config.toml
d_expert = 64
lr_router = 0.00113
rope_fraction = 1.0
extras = ["capped logits"]
init_std_o = 0.0
steps = 3226
Below are experts of layer 7 (counted from 0) of a mixture-of-experts language model. Rows are named router (the router's row for the expert), gate (a neuron's input weights, with its number), up (a neuron's input weights, with its number) and show model dimensions 0-191. Each number is 128 + 32 x the weight over its row's rms, rounded and kept within 0 to 255. Numbers have three digits each.
After each expert's rows: "comes after" lists some tokens at least twice as common just before its tokens as in all text. This comes from a sample of Wikipedia text that the model never trained on. Tokens count by the router's weight.

# expert 73
router:135119170146198120119164123078143116097081124092077184121100136092144162114113163092061133103148124158117153177147088147163100159176122112152141082096116154086160142111053148065131098142120132092083137071019138110104157126120116124145120067182147161181092086122098177155141129129081118097148159187108138088093066125163140102155138155098175186100111098109146154099145090112146160148102108150125106112093112124128120109120129125130116159068143123174086132138123149128170160092114117141102081139103138138083191087176166093124120165111132106119120162183061154070134063153165186143
gate0:166102137089145109067151134113141120096158113102168092165145086119089087141093143095149086073163111137163154146138143067190145104137077130137116084130144100141164096125138165091097115096117152148105126053133142117139068117139134116129180135178161108143144167124091125160145122098087099137229110134086128126123094130161117131095104176147171181119142075108088079092077185212111178081134158149131126080120106180111123103187139103102078097125123133071128105116091193118164129125127082112121174126090154084109100137139160106146148175086165097203183159089083145111138092119159167100
up0:152087090093137142105122132131112124092148146122067154194166126196122201125111142099134118151178096149126191151071112188103160143102092161215179102168158115148135107123115145104118118131126114132101130108130177137130099141151166127127108167202111086087169143121099092118100136153150051051132068139126141138146134122107137100079172143156158104160115120143096073204121141101133158145149126104124136071158138104120110085162124131152146105133135141052166135170131124114054134119153078148109031125183155133092066084105169141111128105123088181112133107158169198144145119103157145148
comes after: " ", " A", " a", " S", "A", " \""

# expert 32
router:156119116138199099115137076095147103117108124065188173184101134072105119158148108138093109134093115135142146131180088142169099155110091174159143140168099157140144124106107088113115077126121140068100137152095136114153146121136166141107109128109076179135200067204085129134155092148160120077134145119141151113106102116173155167189148120137187066093095099097104141149152092110188097104097106188150095095137103095120115152118118080146126154105101158145131109157139101118096119068101081137124129162077090105112207188164144099120070080163162128161151136173101191124135182101151194125
gate0:164131124120193173081143120076154133093117138112124206159134118102095081129140148132130091141115154064098148080136090163128131085120120154171198104189139119151123132114118117098080144120162108174158168170138138133138125117073102082098086146188082103112153176156157137152128100079151106153102148150018147117162090118124055113141139122155145113096063090131170161137154129122120151152145153179174124151107164137142158160195121116187154126083111097096163119155093124115107093155095108187069116221040118123149158136139121139144111125134108169124152137162122109141105125114151200084
up0:115106110077127088118124116126200128097158121102112110105124085084169199127140156166132121113167117067086151175114112147099123159177156155073112100133157129096187158109152159117081157133089118148081115053118120105134168139108138120131085163141175133118106177115074168123110138124117062132107126143130088157072113154144139104086128111099086123116145138125101175200111163100164172136151150069091105133122178167173065138129097136082135125122134106168199135142153129132154114152084178148095113156121138014143114136159120087092200135124125139166089116090149175054112185184129112148
comes after: " ", "-", " \"", " S", "S", " re"

# expert 110
router:108156122156127170121088161103160088119098132068153185127189138139157037162092118084128161150126161141128149078141174074062175159149126147144117109083132148144084088148148217151126091148121132127147214135145104088089103137089135129149197144103100170125128148125150125144108122172082113108116092125136120164153116095119154179129146204126178153104091151135154147103088137138084124138138102163166100179179156091107139163164162161093134148172161086151027114077114156160112118157181094112087159177105132154090102146136160152168148155109166153158121095159106165180118114141095140125
gate0:088148147070188158138068167100114110123110067098114089154123127108141134213107143087098112140088084162176107108108150166145126130168111131136120151144210143112091145124109156114145153156122161202151172190102103113119137109109079094110153157088101173101126155088098082137155155162108158141124080195147110148151100140144145111193127121152117205175115145142148127131127109141177141101124103128109193150129095128108133212154160172123172125147139163172091118130089115109107139128099071147151126165149140130092152087131143157107115063044151135131047077073056144143129118113088146145
up0:094127067147082131122124129108094114105085120180155151138103200090151088077152126164092137136154123136152157102153175075148114120138164117138137142182086138081164147122150081144105112166100146123063053122140134075130134144151097124130155101173143072114093122112101081120135103048220123164185156129141117044085115105121117111171148165133122117107157153136097150153100140076144161141055126157076123129098118132106116109169139112130111103072144116097118156143196090181184099115107094106127148109141104125170140152168123130148130137149144182091057163142189116030154118145127081127
comes after: ",", " In", "In", ".", " However", " this"

# expert 5
router:130125153109114088134149108123169080057106093099108149159146078130106168135048117141164110105155132134152087090155141139106112136123109118149213148110088105184079136160112177172136036136180109102184132117098087101132116122152161145175118158160124102105110096099115101119141104137155130123149113124154110099150121112172136108148145116137150119151095197111098101079101090115094088134165154082121162097083097073084072165059102089160114145212182124045088061156130091100137113140133081106142114118083140101081079121113130145156091127115150103106155109103122195149139124091182085100
gate0:136107133115174088138158166123170123078112117165129104110143153157134084133111155117178096153137107147149043145116089110177095106179164115137156079100132075086113081075125162181093104112120175108181130128167084083103127125168096137118105148149134067195107155149102102153114160136133080152110138090085146075087128146170085100094128102105108130111123142119144127030143082118196131139163155146136120153101173165149122144070118101108184126132106147113129121081097126137176145112087112113156112089126156127173120172157168145056088067184114132084125122134223129126117070084065121141
up0:158093092139211143136189187061149143116072110190080127114137162157160142151102150065137136125132098188158158136100120127137126129107131109083149104142137100080119176076135119138102106093096090177132137131208163162121103129127119090100150125161179139117159084187080071120143117093175142164071115091094099205143142153140135166147141106140105157099107080096139113111097151105118173089085099090151134193096108150149128157114082135158203132097122109080168105116063102090111140106074156139149167136121112102122172135125160076063143157090182162133134140137110143135150116122105151196
comes after: ".", "\n", "==", " ==", "===", " ==="

# expert 122
router:130081167118163160097162118135135093137169175142180098063145158117125085094126111178148136127098157132148173200107082055105124129104176109125114139170125181158149105134126098085167173122123111122135139117112080081081143047136117137096194121087084116138084083097091123086145108202128095130149130152129143161147131175146158191126151160136162118196077128104080125139186198151190177172185160113139149142146197137102157162142129144134109147131101085168090157133139100130129154159135149120081084130092155146092157140120161143133112086091159161090111108132174089109091120072183150140
gate0:158000158086081119155109087102074145076133093090103120143128185127113095065111101128119172131170174082148153127097159118120162140078154101094123145151130108101084161131117133078117186109127134123064129159140146115175107146149130122161149193081132120130092139152151104151116075104127103105189096141149110137175167119079219115124098163161124156116130113113142159139194185107163158151125105177065106104129128078134201131131098110137156094156129191074150134164149146090127117168101131131144072111113112087118117081134138146110118156130099150137110144096105095165138092080121045132
up0:147088092169146108145129104121077099104094108105170144130121071144168179141181123148093143156103102031112092074156160112183106146156131161108077093084150105093091127115104128131119171140130131137160109090176117166158102096120120157160119094154177146117163134126071200187109082133078135166073126138130114125132041119124099108145082079132149124139053084108133215127152131183126070154087112130124159148145183121134148151167130144126108131117140176125139158143125158154115157119111136179102149147172122084140110106123143024078117100119144088109086088156156123122096138182075135079
comes after: " 0", ")", " ", " 1", " 2", " 6"

# expert 104
router:118115174095152116143158090136122075132107119170135087122124084118110054126102148127140186168082143105121090088152168153085081178160087165166170142141150131180082183099130134160164112148082089163162138188102168144121161126159147137110068127118145075109140107075137096092175086144129152162153126062098106118166099074133095077131166095116118184190129118148155123160132073091156098073096157098161093187107077127125156159132088183168118149140181123121142182033114099184126139152119110113161127132111111147078174164138139143154101139180116182126110135093126131118144091174137157114
gate0:109154161088133146137163110149150133086187136068198102143143105098114126106092128127148113192111121135119159154187132128158115113148110148139081143149168079192127129117119103136165108108127127066125146131149138095112160180122108096132133130117129132147215101178142110140128115160102150211120126142142127167156097132165110105125116182097160239137131103131144098144124154139097077108123121152120136202095102084206199187076105077103061112099120061109127126081198191125115156169105160153140091128051110104097139101134096100146155157158147151071154117122130161150164099114105140114
up0:158103156145212077105111160121176087111128089151149133188139106146107124080172094130135138095196099177127094141151139186122078137134089123109151135098151172110090157147146186112128135148043116151105161098119114139123135109087142092114164133129135138169090193064059076085142124123153111105174104165172098064201120139157175120075082156158151178141096134139151162108155165095122135161150125131095149093169131113141177049133087090163112095077168114097137140122117122147133116131113114135082133115111087161133224116118169111155151085177157105104134161100101118128142108088116111182
comes after: "\n", "==", " ==", "===", " ===", " U"

# expert 48
router:136164147094057155164107111158116070124118193141161141128106073209170073109124090087097174150118135103133111115143068092131122115109130126091128127055180128085154166123122065144131182187073131138112147114140071059156119099076111140109102107068162131169145145122153110183114148100175125142113113167168141126113172076151168129094171121137146147141103145110145171172107171113095153155109168157136173115145113149121152138126129144115126171115108078128109107151129127166118208104153170118131141143191076110167159152145142176158093169174102066076120132181193178082142116148101103143
gate0:146107128121194152130167154174139106117106155169140064128108121169159101148147085174175077129081133135159227138110158177119114125109131117124114101134168114155152150167174100150074127138146117101130113089138114087108095165073095132086129211058169116149152077167132128143105128115129133144146099131086065143135137108131125097128148119156115154128134148129122135102134114209126136085169149169154151165061160170131186108161204107105116065192106163145155116110113133135104176121149082104102107077153066081146082147129084103172112146191092163115140079131116198126169156135124150080
up0:095133100125119173178146155090101099104145074155146153185135111104070106128142090135143085157099108141109027074104136133088193112119140153125146099130129152082175201097149098109137114167092105090140110183111155147137112045075072108113092158113123114169141106130122146140152129174155176124081188087105080129095117134137135126114156073104148085159118144123150089125099098066157058142112115070105103094127112107103082137100075113115132059142122139091149120110122138097080089097131183128147063113118135107131126118157101076134147162101072108089096193182136162132120191094122106094
comes after: ",", "s", "\"", " well", "),", " such"

# expert 77
router:165153117099089149064099141113134066145164138180143126104143099149158139140141123101110165113074119116069173115161126113083147172132090089165119160183125103111134086072142131128133102135080146074186168092125078103156159121086124119106206089115139105112170109087145118158072125076139171162128069185140146147117149127143142065097102168103139134201079156070136114118093146092147069134139134105128114151109136154098194144141079142132118182132099061164116155110178177140111193069126159131138153096115141099171162123097093137109112132100079165134091139184162185074140120149148117179
gate0:128155109101130172157153163092120111113131080062146139079127182149164154100119180159082126102130164089107098080183175104156089168129082116140092127085121163124124103165110117184135147158071130080168178084120066088135124056171104146120109095106149148133116167135196146171175133104157135119138163132105131119128148108128190127036134095152132143127127093110140103143066149133181134130139123127133101127151114117141095064131074095135146028161172111087093137138203136107110120115147133125124189139129187073136132150096124146139137117210119140073179085171127122112150170129129113074
up0:089099114156143129140081139120120128110047177131107102129131155147132105113157130143119081158144113126198164132072120125190141171063151154102148098120098153169081063121147045100181113122134145105085073158083120121152127141151137087161173143129134170049093136178112124091150106137096139152142089149119076125140112130113130092113164133127174161109042126097070167143102138129113096110151143099183161172148153088145129134128188138131174143071106166126110070131132132161167048113113077131133119116134101124075163090111116097081076162154153090128196143138061053149141123125115103134
comes after: ",", ".", " is", " He", " where", " was"

# expert 101
router:175082126151125160164175148157077183115100121121078102145123115091117152077161139181198095169130144179138109158131135096143113124138171074133123127157196137125179104095156178194113170089183130149191143122124140181085174125165158146193138106098064144151132172177090078096105117152135062155101122130078114104116131144091193115119190139122093137144106136132164110106111155161116154123101182082190116106125195111128089093067105131154128094101135130080088168087105158168135112129165096141104092120147133137140126087113084117176094147159168134084177141131105155164161167097122131167
gate0:151082087147147128081166113143181139092065164126078143073115110158129058038167080136128137100157069124165124147134159210103146129167132089085063236119060140086171136155137199150133172141150086192118140119141139113090158124114120131141127121118133127105116148073118113141092102101080094138143168130154103167107107151088078108119094085153149135117090137127136116108060113142144110097147127098100078198155136052129134095126168174114100151114144112122154124089127175114120117155166126098127108145121115127067170164096097105142169123108160133107161105145115170092125106087167172141
up0:158085133136127100147076164154064082192136092174098138180134187068109157152129059096187174098083162095117139080138132108137068148124144131114138127126123113157117144077087073145111090120107161102099087094106113097129111102068135130116136099183123077057120080140125159159125162118107180159108051123154172135171114133132124084156183135114158156102187130155070130129168180180143152146150142128146170182097103169155108094102143115164078121059173163147173130168124097125100176113106156077144135147071106094175119123108104166084103103133118121157105134107066103159128129115124115131
comes after: " of", " the", " and", " in", " a", " for"

# expert 17
router:156139133104079085143140133204157179116130164154149065130146097111067163149143147113154129130142106158123116106140094183170127106106090120128146133161109111111149080124149152181162172135126179101189127119144190159077119127142147079200185144142063129176169139175124138090127082109165121078134116125066109131099170112101183100146136118141124093134113152179128099122142087126154118115157116158212150033104124134158119137130134130131133069063205146131124197091136116078141113129132075116172170162134087111142113102092114080131181187127175144097145112151100065130168114122111116165
gate0:140171159105117115144116130124080128099103109138136125089093099160126158098079139145134180154144146152115125149138151127167131181152150036109185116152105146106158077120075139133138144114080104072159170070161158158123104103158162112151147145186082121116122157117145139101150145105115095126118117095093092129113101195156204127167175169131081171086101126149103081169142093114103123162145113124113160140125116114188105134118087168108179116074201143093114165214140098144144114137122105140105140178175167120141139113216064091115087111112139109073144054145189105149163077063141136110
up0:176061096128074136067086103140060125140135170152152102062105123122139113101091096115125142131137149172139106134117142112180113192146157148133177111146140132128131133124125129141147160146096143108057190124161125120108135076084125117100130163097120090126088127092102182169113130105104117149173156085121178134103143122075125108139129150129165096116138105166129137184161152155193155145109141215125127075138053066100154074068174162127095228148165147162136148136146095172120062139138138102074129116088101097129175111172130183141134078156185085155149103138099095132099116095145130175
comes after: " a", "-", " the", " and", " an", " for"

# expert 25
router:102107109123098021131155161095093140150063124119140117141155168131062150123170147156161110072104155131116118135144162138090113133155098149103112111101142073125155136129180088097136137082118144115151165134073136148188192176139144143174126119153130157106073103185133117145064190071175120098186150086149119102153113187150116086143163113180167168130069054104117111114120135170123109131131085162154148127071111132096095077118148126148141116107150162103137085097111117163182131097118073106122127152108117091180162136155121179104138166099174122170171169072061122151157124098186153140
gate0:081150146182184064085144126145142122143102136155132159127166127164137112146109092149118088159138162110107091130147140188071183084161067157140085122157083133148122167155148133107113156130106153118182177096183105060108111138136164090139081130112141130184103147151104106124107154114183091171115133117065058118141090138144107088154197082121119055157124156097128179159075133140156156165170134154140134089136128129142088087147164115128059105151097137122095097138098115167179134159151214165114131135203130116114165123140168087100151158130161131198094125139082074093129153161143117076
up0:096099132111183166135156081098092072163119142144181090095146098173079120115088094147142105116122115182164150126135074135080101169153122150148191160146074094131094149137177079188085122186130154148163103133105179151156091124054137067090125160162135171145148121127164128147172123103145067109187134115162150159098171123128087067124142138181122109101117140121150157100088116086123104066125097175113093151133122081094094115149111138133093087143110080155109176092101156166117132144096143045110104157105110140125145117130100107197082082110182093102092162111143158128180147076156166159
comes after: "-", " the", " a", " \"", " (", " an"